Experts of a small language model: a softmax router.
Below are experts of layer 2 (counted from 0) of a mixture-of-experts language model. Rows are named router (the router's row for the expert), up (a neuron's input weights, with its number), down (a neuron's output weights, with its number) and show model dimensions 0-255. Each number is 50 + 15 x the weight over its row's rms, rounded and kept within 0 to 99.
Before each expert's rows: a language model's description of what the expert responds to; "comes before" lists some tokens at least twice as common just after its tokens as in all text. This comes from a sample of Wikipedia text that the model never trained on. Tokens count by the router's weight.

# expert 14
What it handles: Line breaks ending sentences, list items or table rows, especially before section headings, table pipes or infobox fields.
comes before: "|", "-", "\n", "==", "The", "==="
router:40 24 37 62 41 14 34 62 45 50 23 58 50 34 61 61 56 62 62 55 48 60 54 24 32 38 52 61 26 46 69 64 69 71 78 57 55 47 55 68 33 30 64 37 54 53 58 39 38 46 49 64 48 39 52 85 47 42 63 52 52 56 41 29 57 56 56 50 66 67 59 64 77 44 56 20 43 73 56 47 31 41 55 46 51 43 81 47 58 56 50 45 32 56 66 37 66 35 55 71 65 47 66 80 49 50 64 36 49 43 56 61 60 70 80 61 65 62 80 40 35 29 39 81 56 54 46 63 42 55 45 31 42 40 32 31 59 68 45 36 47 24 55 41 11 29 38 30 74 37 65 52 63 36 45 43 27 52 43 37 35 34 83 63 36 42 78 77 64 42 81 64 37 60 45 63 42 44 37 50 23 52 54 63 48 42 34 37 50 41 81 70 25 61 76 46 56 18 36 51 36 49 55 69 33 36 54 50 35 27 30 37 62 55 26 74 39 65 52 73 49 58 48 26 59 40 63 05 60 62 52 28 38 46 46 31 61 54 37 50 34 68 81 65 57 60 63 52 55 54 53 55 37 23 43 72
up0:57 69 38 48 50 43 43 26 54 48 47 62 50 56 73 52 37 47 56 51 57 50 51 62 47 34 66 34 56 47 32 53 79 55 51 49 45 17 49 36 50 42 39 57 59 85 68 42 13 67 46 68 62 32 35 54 20 63 73 64 57 48 34 72 49 52 56 66 55 64 66 38 49 49 41 63 47 61 56 66 24 67 74 48 44 65 70 52 27 37 77 64 46 47 47 69 42 26 52 44 12 60 33 46 55 41 53 51 72 38 70 39 44 37 57 42 37 50 69 91 44 38 61 44 73 37 61 27 44 47 77 55 86 47 60 55 62 29 55 49 29 44 47 73 49 65 45 72 28 82 51 43 46 39 67 50 44 26 29 44 49 42 61 68 54 63 26 54 71 64 58 56 69 46 27 43 37 22 41 41 45 76 76 48 35 36 41 71 33 61 45 27 42 41 50 09 26 35 35 40 41 45 52 33 52 63 35 54 69 62 63 92 63 50 44 68 40 40 48 48 44 71 37 71 35 34 62 37 49 48 61 91 46 26 64 19 44 46 48 52 71 48 63 79 35 48 63 60 44 26 41 59 30 45 53 45
down0:49 33 63 40 54 43 84 86 54 48 37 37 67 61 60 50 71 59 56 28 48 41 53 52 52 24 51 94 65 54 40 30 32 46 53 54 40 50 42 55 43 66 58 52 50 54 56 36 33 34 11 54 39 45 57 58 50 39 69 53 57 50 47 29 10 40 70 63 37 48 41 53 49 28 43 50 75 40 34 46 52 54 41 20 30 33 56 41 39 54 53 29 49 69 61 39 47 44 51 26 44 40 70 55 69 51 58 34 39 59 59 67 40 67 47 41 43 42 68 45 26 42 33 62 37 49 32 56 55 61 51 36 62 90 55 23 57 51 45 33 47 47 55 62 83 55 52 45 48 46 40 34 43 53 61 68 70 67 90 99 68 36 49 57 74 46 47 35 61 52 70 60 30 30 47 48 46 52 37 29 54 64 31 67 44 61 63 36 67 59 69 52 55 66 42 18 45 78 47 51 58 67 48 34 77 39 71 60 66 60 36 59 65 50 75 16 32 71 76 58 48 52 59 69 56 59 59 57 24 52 44 70 57 75 40 61 48 43 62 34 41 61 36 67 30 39 41 89 46 78 49 76 59 53 67 48
up1:54 69 65 49 68 14 55 19 45 41 45 48 32 70 41 69 11 77 69 60 46 72 50 41 52 37 59 59 62 45 65 15 63 73 30 78 26 49 44 46 82 72 62 80 36 44 08 41 35 48 46 42 44 40 77 57 48 52 64 68 56 70 73 49 36 22 63 46 66 54 68 51 34 36 33 64 50 43 46 39 49 35 51 58 49 33 53 59 50 43 68 58 48 81 64 36 60 29 39 44 37 59 31 64 33 58 58 33 58 45 44 20 55 44 42 53 44 51 58 48 60 54 82 56 67 59 60 46 34 49 51 71 63 53 01 56 52 48 40 60 39 48 46 37 87 39 50 57 44 45 66 53 36 50 49 33 47 62 37 24 36 67 52 74 35 72 51 52 52 41 49 35 48 55 20 42 34 56 35 46 47 58 52 66 60 58 36 69 35 67 40 68 45 77 33 31 61 39 16 63 53 75 45 35 57 20 60 34 32 51 48 54 51 28 35 59 73 45 48 43 51 58 30 66 56 71 56 47 52 52 29 65 62 38 51 31 53 74 50 72 41 48 69 36 39 70 11 26 59 37 55 44 51 75 41 45
down1:81 48 43 58 53 55 57 41 27 63 62 67 73 58 46 37 45 63 39 58 34 61 43 51 41 48 50 81 40 68 41 78 72 42 29 69 51 40 85 40 42 39 34 57 66 64 28 56 62 60 72 34 47 36 52 53 71 62 54 59 71 84 45 71 58 43 19 65 42 34 85 44 54 60 59 50 48 42 42 63 54 62 51 56 41 35 55 44 37 57 70 59 54 67 46 56 55 56 30 38 47 23 46 42 56 52 57 65 63 84 49 40 30 51 47 46 68 23 29 36 45 47 59 52 77 63 58 66 64 28 38 33 39 70 33 40 49 46 44 43 59 32 26 61 72 28 53 36 55 56 03 49 55 49 54 47 19 70 13 29 29 63 46 55 49 30 50 46 74 53 45 54 60 72 64 67 37 16 51 52 49 66 27 53 26 72 48 59 31 60 56 95 73 61 55 36 36 63 33 59 41 70 75 36 58 56 24 67 72 52 47 64 39 44 44 28 55 42 32 33 30 54 58 37 52 61 43 49 52 49 43 41 44 26 39 48 51 62 47 58 44 57 66 70 20 54 56 28 35 31 44 38 33 91 51 59
up2:47 52 85 35 41 28 47 35 42 28 25 31 54 33 61 56 65 41 40 51 52 13 51 32 56 35 17 53 52 45 61 42 40 56 35 54 40 86 53 48 50 18 55 43 37 49 55 45 46 36 05 45 40 54 61 48 44 31 57 40 51 39 49 38 49 50 56 65 66 42 53 29 47 43 23 44 13 68 46 50 57 94 74 62 56 32 49 58 50 69 53 73 77 86 42 65 39 48 30 26 50 67 27 47 24 21 41 54 40 58 62 46 36 30 31 53 62 56 79 51 37 79 57 38 68 47 60 52 31 68 44 64 57 38 63 53 62 58 78 51 66 55 61 69 69 24 75 42 69 56 52 41 67 53 45 41 53 61 66 51 59 34 44 61 45 53 44 69 91 48 53 52 48 72 55 90 45 54 76 29 40 38 50 27 55 82 32 47 49 43 43 56 52 55 35 77 41 59 50 22 41 51 31 52 63 55 61 40 56 52 60 46 44 68 40 57 57 61 42 36 48 39 70 42 44 66 78 44 30 54 59 73 63 64 47 59 59 42 76 40 39 56 74 63 50 78 48 35 44 32 42 59 30 69 31 56
down2:49 57 53 85 54 68 54 26 40 51 79 39 50 54 51 57 36 27 51 35 54 64 41 57 57 38 60 59 61 65 49 52 47 38 59 46 78 80 46 35 73 50 50 76 53 42 46 31 50 47 60 30 65 67 73 42 40 78 38 62 61 44 70 54 43 53 33 77 48 68 41 55 29 40 30 39 74 24 50 41 76 42 42 53 43 47 81 47 43 38 48 71 51 41 69 45 45 66 33 65 31 41 66 34 51 17 74 39 35 62 26 40 67 80 65 98 55 46 48 34 84 42 46 34 22 36 45 58 45 63 54 27 31 47 57 23 59 36 67 20 39 69 49 74 71 51 60 51 47 41 55 31 39 50 53 59 25 49 35 82 78 54 61 44 41 43 71 52 75 47 19 55 64 41 20 32 54 46 48 47 67 37 54 80 49 39 39 53 41 57 52 25 48 56 55 36 59 55 51 52 49 69 29 56 51 50 68 73 36 61 58 59 57 36 51 28 50 32 59 57 48 51 60 36 56 50 33 72 42 18 57 38 21 41 42 35 38 43 62 55 67 63 35 29 43 24 44 62 31 73 46 41 43 58 27 13
up3:66 36 18 45 66 48 70 76 67 54 51 82 41 59 35 37 68 53 32 45 44 45 56 51 42 32 45 29 52 43 42 13 71 34 62 60 71 36 23 40 72 42 68 35 34 35 49 61 57 52 60 79 64 48 51 32 47 86 52 53 64 49 75 77 71 56 37 37 34 26 66 61 69 36 50 36 45 32 66 66 20 58 48 43 46 60 64 37 47 43 52 20 33 45 43 44 44 60 33 64 51 36 29 57 58 62 39 74 67 42 43 58 38 52 10 42 60 52 58 63 47 57 79 67 34 59 47 66 00 48 51 44 43 49 48 43 39 34 48 36 30 57 57 63 63 47 47 57 46 40 71 66 69 71 44 48 31 53 46 53 53 41 63 45 47 47 47 47 34 52 61 45 35 45 37 71 41 42 53 59 67 61 53 58 84 82 72 68 32 24 65 53 19 36 47 33 41 58 51 41 56 36 54 64 43 74 30 35 48 06 72 28 40 27 70 50 53 58 40 33 73 34 33 55 43 67 47 50 53 52 47 51 53 29 56 49 64 56 33 38 96 51 38 45 61 81 29 60 52 59 50 36 44 69 32 45
down3:82 65 73 42 74 35 46 32 60 49 70 64 75 40 46 48 68 45 22 32 66 50 51 47 45 58 40 59 59 50 34 53 45 46 43 29 28 61 49 36 32 57 32 86 55 58 81 57 59 50 33 50 39 51 74 52 60 60 52 08 58 49 58 72 57 45 56 32 43 54 76 70 60 70 54 49 32 41 31 63 60 24 46 21 66 73 39 56 83 58 45 42 48 44 31 65 35 26 57 60 51 54 87 35 80 18 49 50 57 62 59 21 60 67 64 61 72 64 52 72 57 78 40 51 26 46 51 43 66 42 44 49 53 47 18 71 48 53 37 48 30 51 46 66 53 34 54 43 30 56 44 33 45 47 23 61 42 53 50 55 53 60 56 50 71 65 48 70 37 68 60 64 61 49 42 31 69 69 72 91 45 43 39 40 72 70 35 66 24 56 57 34 46 79 55 59 42 33 22 53 50 58 50 64 61 38 62 53 32 63 55 56 71 44 42 31 26 62 48 46 54 38 60 57 28 32 76 47 45 48 43 52 40 59 60 56 47 67 47 35 43 78 50 32 52 41 47 37 12 09 40 42 42 25 34 46
up4:37 57 27 43 66 38 33 71 57 69 50 72 49 53 65 82 47 48 55 83 70 49 59 68 56 56 58 64 80 35 49 33 75 22 44 65 31 62 38 49 60 34 48 74 32 47 26 53 31 49 68 35 58 29 39 92 70 57 35 35 71 25 52 56 34 36 61 72 57 45 55 29 50 43 60 46 57 65 56 40 57 45 36 78 60 56 65 55 28 53 53 38 74 45 44 49 45 36 55 39 49 69 56 67 40 63 59 30 30 78 62 52 29 46 57 24 30 61 49 40 32 63 51 64 61 60 26 68 24 67 43 52 68 54 72 57 52 56 58 63 21 47 44 59 48 44 56 26 49 41 68 45 63 68 45 49 73 47 53 42 62 64 72 32 53 51 35 25 57 58 60 33 50 34 30 33 43 45 67 25 54 37 38 75 42 73 38 62 42 17 37 61 44 52 35 54 37 50 18 54 31 40 41 26 60 63 29 31 37 85 11 54 40 50 60 60 46 72 51 33 44 55 82 57 19 35 49 34 57 59 60 43 57 34 63 35 44 29 53 27 40 67 79 59 50 56 42 52 62 42 72 22 60 30 40 49
down4:50 47 45 42 72 65 41 26 47 57 43 66 66 40 44 35 47 63 61 34 57 52 73 70 49 41 43 44 29 30 42 55 50 41 34 42 43 54 48 32 46 85 58 43 46 50 67 30 60 66 46 35 57 51 58 47 61 41 40 50 48 54 60 55 64 58 41 60 03 64 40 59 69 34 54 57 56 54 51 73 72 64 64 59 46 62 49 54 45 89 88 54 43 33 48 44 13 57 45 21 38 05 46 68 56 57 32 58 24 37 59 49 72 36 45 11 23 71 42 60 15 82 36 40 78 73 36 35 39 76 67 52 63 18 58 39 74 37 35 51 68 36 52 51 47 60 52 79 52 38 44 88 62 45 60 50 13 69 84 53 40 49 54 41 54 56 43 24 38 39 54 76 52 62 58 35 60 78 62 48 53 38 65 64 57 37 37 34 43 50 46 41 45 41 37 60 64 51 61 50 47 42 38 51 42 75 36 64 58 28 56 44 62 45 64 47 55 55 51 62 34 35 80 48 50 52 35 44 44 56 38 50 30 24 51 78 51 47 57 71 68 47 09 34 53 58 47 47 57 50 47 57 79 49 55 35
up5:41 25 51 51 29 52 55 55 59 55 20 42 53 69 43 27 52 30 44 63 45 32 54 55 61 58 25 36 57 58 31 20 82 63 35 39 60 72 55 60 61 32 47 73 65 78 50 65 53 34 56 56 43 55 61 39 37 37 75 55 50 40 37 53 62 37 57 54 53 80 48 59 48 60 48 28 46 44 63 65 61 61 49 69 68 34 48 27 42 50 51 63 52 48 57 61 32 56 35 39 34 52 28 45 27 57 40 39 51 50 67 43 57 57 87 81 48 25 55 24 50 54 45 71 82 76 55 49 26 58 54 37 09 73 59 56 55 57 40 51 49 38 62 45 41 44 59 62 28 40 46 45 38 39 60 47 52 39 41 66 68 38 64 67 90 54 60 39 58 73 56 05 91 47 46 44 66 48 58 46 36 41 33 50 60 55 66 55 63 50 32 65 28 63 61 55 58 32 59 49 18 77 38 52 51 40 41 37 70 34 42 41 34 64 36 52 53 54 68 93 54 57 40 37 37 37 52 61 51 22 42 59 33 47 59 59 40 52 22 59 68 83 61 35 70 30 44 23 29 64 51 29 52 52 91 70
down5:72 75 33 50 20 64 17 29 63 53 30 79 44 42 51 49 47 24 58 65 53 77 47 49 72 40 35 58 31 48 44 43 55 45 59 45 33 36 59 60 69 59 76 18 55 61 80 61 63 51 40 59 71 38 46 41 36 29 52 42 31 48 46 73 45 53 68 44 66 62 32 35 84 41 49 13 83 73 62 35 35 46 36 52 69 57 46 62 61 54 45 20 47 48 64 33 24 39 44 44 76 54 35 46 85 49 66 60 67 63 39 63 59 67 52 72 57 74 46 22 80 26 42 63 66 52 74 52 51 63 43 50 62 56 47 33 12 58 30 55 25 63 27 53 46 51 66 81 42 37 52 52 59 41 59 70 33 52 21 44 46 51 29 49 67 43 50 29 50 55 40 65 31 67 39 62 33 34 45 52 80 57 10 19 58 53 64 31 56 52 41 54 52 56 40 47 48 56 30 47 36 56 53 35 43 39 36 37 27 56 58 48 47 32 36 65 41 58 50 77 51 50 40 57 37 33 46 48 50 52 61 42 65 10 53 57 32 21 54 51 72 69 52 64 43 43 42 44 52 53 65 53 64 39 66 36
up6:50 58 59 45 60 65 45 54 49 59 39 39 73 15 54 50 99 68 55 66 67 40 34 55 39 57 47 45 30 40 65 49 31 72 41 79 47 50 50 58 51 47 37 55 52 57 47 53 63 24 77 37 70 30 22 57 60 53 37 54 31 70 42 67 60 41 73 62 55 69 66 54 66 55 28 59 30 48 74 56 52 54 53 52 69 49 59 67 71 07 69 29 49 60 31 45 54 43 56 20 43 23 40 37 65 62 35 36 44 66 60 49 48 26 17 49 50 49 52 77 38 54 83 45 46 32 58 62 44 65 57 64 38 37 44 49 33 45 49 35 55 60 69 21 57 33 41 53 36 70 17 71 61 64 47 40 48 52 48 28 57 48 67 63 49 47 42 61 53 45 38 39 30 38 46 58 49 37 67 54 65 52 45 34 49 57 59 58 45 31 58 29 14 50 35 51 62 50 25 75 51 72 13 57 27 49 48 27 61 52 23 29 54 38 47 60 64 54 36 21 44 54 57 37 25 52 51 42 44 71 14 54 32 61 11 70 60 39 90 51 39 68 47 55 42 51 47 74 47 31 43 53 26 39 49 47
down6:35 41 48 48 42 42 52 52 36 40 75 37 38 50 76 22 41 63 17 68 66 57 43 55 60 50 46 54 23 60 42 63 32 68 61 52 51 13 40 39 25 45 65 56 35 46 50 68 74 56 29 41 03 61 59 43 63 39 41 59 56 47 79 44 67 68 51 65 55 02 48 43 36 76 62 53 60 84 49 54 58 35 72 44 43 42 54 62 63 55 43 61 49 67 65 47 72 35 83 67 59 55 31 34 72 31 58 31 44 65 52 55 48 89 50 57 46 72 66 32 57 48 33 47 29 72 41 38 51 46 41 53 72 75 76 42 34 52 40 53 53 48 37 49 42 77 30 80 76 44 50 78 52 55 37 36 40 38 49 95 39 69 59 65 21 62 54 33 69 64 69 29 46 54 49 53 54 65 58 27 72 48 49 40 34 78 47 57 74 60 74 53 59 66 29 43 49 37 59 65 62 16 55 54 55 58 48 66 64 45 63 41 75 37 43 64 45 42 51 43 55 59 24 44 70 54 32 44 56 57 62 56 29 57 47 47 66 32 25 66 55 52 53 31 44 73 45 47 46 47 50 33 61 42 52 67
up7:36 47 81 49 59 33 68 34 39 46 60 23 48 42 32 22 46 38 31 69 28 54 40 74 58 62 46 29 36 58 44 02 66 40 44 80 63 44 69 40 44 36 63 47 44 40 21 53 61 51 65 27 77 62 72 70 60 47 54 47 65 44 54 62 58 66 48 47 47 48 47 49 48 44 25 16 69 61 40 46 45 56 63 53 49 43 58 53 82 49 45 26 40 64 46 33 54 53 66 74 44 38 39 34 46 58 28 48 58 28 44 58 45 67 27 35 37 45 18 50 57 82 52 50 43 64 84 88 23 82 52 32 66 35 67 57 77 47 88 45 36 73 38 56 48 43 85 63 37 62 68 46 75 39 62 36 57 50 37 54 52 32 71 95 43 62 48 65 57 55 79 29 59 47 50 56 77 48 66 53 57 56 27 47 59 59 48 51 70 55 37 72 29 39 25 30 44 65 59 50 43 31 55 51 66 61 30 50 42 50 65 40 42 45 47 34 49 75 52 61 68 59 49 52 39 52 43 74 43 49 33 52 62 24 41 45 63 36 59 44 37 57 58 77 44 50 41 64 52 70 50 24 49 39 60 60
down7:70 67 64 37 29 52 48 36 46 36 19 63 39 53 68 46 53 44 67 43 56 51 56 42 75 51 50 36 13 37 52 55 55 35 62 68 56 59 63 65 37 62 49 47 30 41 46 20 77 66 46 43 59 38 63 32 49 44 60 34 38 54 40 56 70 56 38 31 84 62 78 29 40 37 57 68 50 53 50 48 81 79 41 60 19 52 68 55 70 70 53 59 68 69 52 67 41 30 65 33 80 23 48 24 51 82 37 57 43 57 29 44 60 70 56 77 42 62 37 47 70 28 44 63 56 42 66 59 68 50 67 56 30 58 32 72 46 47 42 76 58 54 51 46 64 65 44 42 39 67 37 39 22 73 31 73 37 53 54 43 50 61 53 47 56 68 41 28 76 66 78 66 62 44 51 39 35 17 54 49 48 26 45 43 56 63 31 32 54 52 35 70 38 31 37 29 79 53 61 20 75 58 60 48 46 48 54 54 40 67 40 31 60 26 62 75 41 55 47 23 39 56 56 25 45 47 77 34 23 45 37 68 44 49 61 53 41 56 43 54 39 43 46 44 50 65 59 49 02 31 56 49 77 43 42 25
up8:33 51 53 89 53 17 51 48 37 54 49 61 67 72 48 55 60 43 36 60 20 49 42 63 44 46 66 68 65 56 68 38 38 37 51 54 54 49 19 49 35 42 30 46 43 67 71 41 49 54 56 29 32 26 25 26 38 41 40 64 47 83 32 75 61 36 28 40 42 67 46 50 49 63 46 15 50 84 49 64 37 59 56 45 43 84 50 51 49 52 53 23 25 66 43 23 51 47 67 71 89 60 77 46 39 53 58 53 66 28 62 31 55 39 47 53 52 55 92 43 48 26 26 50 42 59 17 64 34 29 48 56 60 57 25 32 41 81 51 51 45 59 47 51 41 71 19 63 58 56 48 38 53 47 67 07 60 53 47 59 42 47 57 44 67 56 59 69 64 70 34 43 43 44 54 54 56 47 46 62 96 47 59 57 56 69 42 49 39 64 66 28 44 45 47 37 60 59 31 76 54 47 57 69 70 25 64 63 61 43 39 56 61 47 66 23 75 63 57 37 33 44 35 72 27 31 46 68 31 64 17 54 65 54 58 50 35 32 44 35 60 60 47 39 64 41 32 61 42 52 48 56 65 47 63 54
down8:50 53 39 42 77 54 43 32 50 34 57 34 31 66 51 42 29 61 48 67 46 39 23 68 21 40 42 82 18 71 87 30 83 71 43 29 33 61 63 72 36 43 45 70 46 35 38 31 56 41 53 47 46 41 63 61 74 35 65 66 61 58 45 58 57 69 52 42 52 86 37 38 78 37 62 68 36 71 45 39 32 53 55 69 35 52 26 63 45 17 59 39 51 27 47 54 28 60 16 46 22 54 47 48 44 31 58 48 47 66 66 28 42 48 79 51 84 10 47 67 42 32 67 48 39 49 57 55 37 57 46 69 23 54 35 66 67 50 57 64 55 54 56 62 38 57 27 60 73 51 69 65 46 50 52 55 48 46 53 65 51 71 64 54 40 56 66 23 64 55 49 71 54 52 37 56 61 40 45 46 65 53 47 51 10 53 66 47 76 36 57 46 49 63 25 35 45 54 35 34 61 54 55 31 53 56 45 49 22 69 45 46 73 29 65 49 32 49 60 46 30 40 50 64 29 52 54 55 53 37 88 59 65 67 37 54 43 40 50 22 64 34 59 32 36 51 56 13 75 53 24 49 59 42 66 46
up9:59 59 40 47 50 58 40 35 46 40 32 53 29 49 61 37 52 47 30 58 77 53 51 14 46 51 43 15 58 49 66 30 56 52 29 66 74 55 33 44 54 78 63 63 39 62 82 33 53 69 41 36 53 64 63 70 53 30 53 55 28 51 24 55 89 58 50 79 28 54 55 42 63 72 53 64 39 29 37 13 58 61 42 36 70 52 63 57 46 48 70 30 48 51 75 79 51 44 52 32 39 79 53 54 44 63 56 50 51 49 60 44 36 67 14 55 50 65 51 26 54 53 38 34 35 56 33 72 48 32 57 47 36 31 40 47 58 35 59 30 39 50 50 37 46 23 45 32 45 50 59 55 49 48 52 50 47 54 38 64 44 44 27 56 44 33 97 50 55 61 39 70 21 42 48 41 53 62 75 59 36 42 52 79 45 45 74 26 64 46 37 67 24 65 36 70 60 27 18 77 38 49 50 54 47 33 47 50 59 66 51 61 41 63 82 44 58 28 67 69 27 37 61 64 47 51 58 41 49 45 41 60 62 60 68 50 24 37 75 46 19 54 62 39 88 70 33 65 35 47 85 33 41 54 44 46
down9:46 30 48 51 40 47 46 30 39 31 54 56 54 80 53 37 23 58 57 43 68 37 38 58 46 33 60 71 25 65 13 32 40 53 75 66 38 48 50 72 31 42 35 57 62 61 36 67 53 50 60 63 45 36 36 45 24 50 55 37 46 40 72 77 67 40 86 59 70 64 73 25 46 70 25 41 24 48 47 63 59 51 42 52 50 06 17 60 57 29 48 68 55 20 55 50 56 45 37 49 36 47 16 45 31 31 45 40 68 40 53 43 40 63 42 17 39 36 42 40 24 56 38 62 34 59 37 19 52 30 53 57 53 69 55 53 40 62 45 69 71 57 53 23 26 37 43 49 41 49 54 25 65 41 42 39 35 48 67 64 42 31 33 65 59 59 52 55 60 47 24 46 39 61 58 48 55 42 51 42 41 63 42 58 32 70 37 08 53 74 40 73 74 44 53 60 65 26 47 90 35 49 44 57 58 72 62 66 56 58 30 39 38 59 38 57 19 75 36 56 54 47 43 56 32 35 46 61 55 29 53 55 53 66 68 46 53 57 61 68 41 64 45 36 38 69 53 24 32 28 74 41 85 64 43 52
up10:43 38 41 56 69 29 46 69 31 46 62 32 41 36 33 61 59 66 64 34 26 65 45 28 54 81 53 34 49 80 51 06 45 30 76 54 51 75 60 61 53 31 72 48 52 56 39 50 72 59 38 64 52 56 40 59 59 63 73 32 49 45 55 46 52 44 47 56 51 79 67 25 68 60 51 23 41 24 30 80 30 49 45 46 64 51 54 60 22 63 53 34 44 47 50 40 60 58 42 36 70 53 58 37 51 33 42 28 55 75 44 40 36 46 50 64 52 38 33 29 71 42 55 78 64 64 36 35 35 39 65 52 76 34 56 49 43 64 61 57 25 41 27 46 48 49 59 49 61 58 49 63 64 61 34 35 47 35 72 56 44 55 55 46 43 81 50 32 39 51 63 51 37 56 73 36 52 32 85 58 24 37 61 42 68 70 57 54 72 29 32 64 21 54 61 36 28 96 72 43 67 46 30 42 61 56 66 75 57 45 20 26 53 57 34 29 79 46 33 28 54 37 40 50 51 72 55 26 39 39 62 53 53 39 59 54 55 42 47 40 70 69 59 41 54 35 47 80 47 32 50 96 57 46 68 44
down10:31 68 39 50 59 71 50 24 58 46 61 63 41 56 46 37 59 62 46 59 60 51 36 54 26 50 60 42 79 71 46 51 27 49 49 28 36 50 39 26 46 34 58 57 52 48 55 55 58 52 81 22 74 74 53 47 27 31 48 70 50 63 45 58 30 34 61 62 37 68 52 32 50 77 44 48 39 48 75 32 43 82 29 26 72 58 28 61 56 65 66 61 57 45 24 62 65 55 54 56 42 40 62 59 43 34 63 42 16 52 79 25 56 37 37 56 54 27 44 53 32 63 79 31 37 51 52 42 33 26 39 71 63 54 61 34 22 24 54 61 62 75 46 72 13 74 51 26 23 54 59 44 66 69 49 44 48 53 45 46 39 56 46 23 24 31 40 40 52 61 40 26 49 60 59 48 49 47 27 82 61 45 61 59 48 47 56 75 52 39 43 39 31 85 83 72 56 49 50 75 77 54 53 53 51 50 47 52 51 20 53 71 61 64 62 61 46 45 21 33 59 47 39 31 42 44 39 76 45 73 56 54 12 36 60 38 55 72 42 63 43 90 75 50 55 49 62 41 55 50 49 59 41 55 56 42
up11:39 53 55 51 19 33 43 51 42 49 60 32 50 25 71 51 48 59 45 64 30 54 43 60 75 48 32 62 46 39 59 58 54 90 49 42 57 42 40 49 15 56 41 48 55 63 38 18 37 66 49 60 70 31 70 47 38 47 68 56 39 83 79 78 55 46 39 51 50 38 48 29 64 52 25 56 60 52 35 67 45 52 53 61 63 71 47 58 46 72 55 43 58 55 57 39 77 46 56 34 63 46 30 49 43 26 71 45 32 49 60 44 46 42 24 46 57 52 49 97 46 62 80 24 74 62 57 60 50 65 51 59 51 35 39 45 12 58 45 48 28 42 53 54 48 39 57 87 17 78 66 52 50 52 08 43 19 21 40 48 42 73 29 46 70 40 38 68 67 61 43 35 51 53 45 65 47 68 59 53 44 53 51 55 43 83 43 35 57 50 33 57 53 53 47 59 35 60 80 30 64 32 40 56 46 75 55 54 62 48 41 26 35 28 48 55 69 39 25 30 53 23 44 73 22 48 51 42 27 59 70 52 56 58 42 39 59 57 58 41 64 46 54 52 65 55 19 45 38 32 32 69 45 31 94 49
down11:49 42 67 66 63 42 35 54 51 29 44 37 38 48 60 35 76 58 30 59 50 51 44 50 50 55 50 38 57 34 49 36 55 49 47 67 55 62 65 58 62 41 76 47 41 49 48 23 48 35 60 63 42 04 47 35 74 94 67 46 62 42 47 40 51 39 41 63 39 41 28 37 26 51 44 56 52 54 64 35 12 46 34 50 34 27 38 75 57 34 47 69 65 48 40 67 58 61 60 54 26 37 40 65 84 62 84 51 38 57 30 56 52 59 49 69 50 68 50 62 76 39 30 40 45 52 29 66 47 72 31 46 82 56 53 55 41 70 64 33 29 55 35 81 67 41 67 44 68 71 62 51 63 47 55 41 56 57 61 54 54 40 45 40 43 48 57 66 58 54 38 17 72 59 21 46 40 66 20 61 26 57 42 42 34 50 99 78 72 48 54 45 46 61 40 33 28 46 63 57 29 78 70 85 35 56 30 77 53 63 49 57 28 64 64 46 48 74 42 35 65 52 70 40 58 65 32 34 47 55 80 61 53 40 39 41 43 54 50 51 63 72 67 60 46 64 65 72 82 39 63 43 35 40 63 68
up12:29 58 41 36 53 62 56 42 50 36 35 60 42 49 34 73 60 56 48 59 41 52 41 66 61 41 62 74 54 55 59 56 85 41 78 56 40 59 49 72 37 65 44 74 49 44 55 35 43 47 67 43 74 42 46 56 50 50 38 48 36 49 52 76 76 49 44 49 51 46 39 53 38 21 23 53 31 77 42 28 54 46 82 66 58 76 49 70 45 59 34 48 44 40 35 46 65 49 11 36 52 45 44 75 54 55 39 58 33 44 68 37 52 61 40 72 68 33 52 66 45 64 71 49 74 72 49 62 66 53 44 31 52 39 41 27 56 62 46 44 54 60 57 31 58 70 29 76 31 68 43 71 41 62 78 43 56 56 73 38 18 38 60 40 34 70 57 58 71 33 50 43 40 77 56 42 56 53 13 46 72 39 57 33 62 28 35 79 24 34 88 44 35 57 28 54 67 45 14 58 41 28 53 71 44 41 51 43 62 52 39 52 42 36 50 42 67 67 76 70 57 37 38 42 74 28 40 14 44 37 50 36 78 41 57 38 54 30 49 58 36 33 30 18 58 31 74 75 48 43 79 67 48 41 45 54
down12:39 64 56 51 56 68 48 59 63 47 30 52 54 50 66 32 40 71 26 57 20 60 38 56 13 45 40 10 48 66 44 26 50 53 31 27 73 50 43 40 72 35 57 38 36 43 45 77 38 61 73 39 46 64 68 52 61 70 80 42 37 65 62 50 50 49 80 57 57 46 70 17 44 85 48 27 37 50 57 55 61 37 71 52 14 70 46 56 49 47 49 26 26 57 57 44 39 44 42 41 55 56 46 47 27 27 28 11 54 40 43 49 52 72 76 52 58 58 46 38 64 44 59 42 67 70 43 47 54 15 74 44 49 65 50 71 46 35 58 76 52 66 49 53 37 40 51 67 77 72 67 44 57 30 57 33 87 46 43 65 59 83 24 22 34 52 42 54 53 57 64 65 70 47 10 67 45 70 77 43 61 60 74 61 45 43 62 32 50 45 36 56 47 23 59 26 56 65 63 50 43 58 48 44 54 35 57 47 67 39 61 28 51 65 65 52 57 29 31 58 34 57 43 73 73 50 42 32 48 59 57 27 56 34 41 61 65 43 57 53 19 46 50 56 75 40 41 37 59 50 46 79 46 45 57 50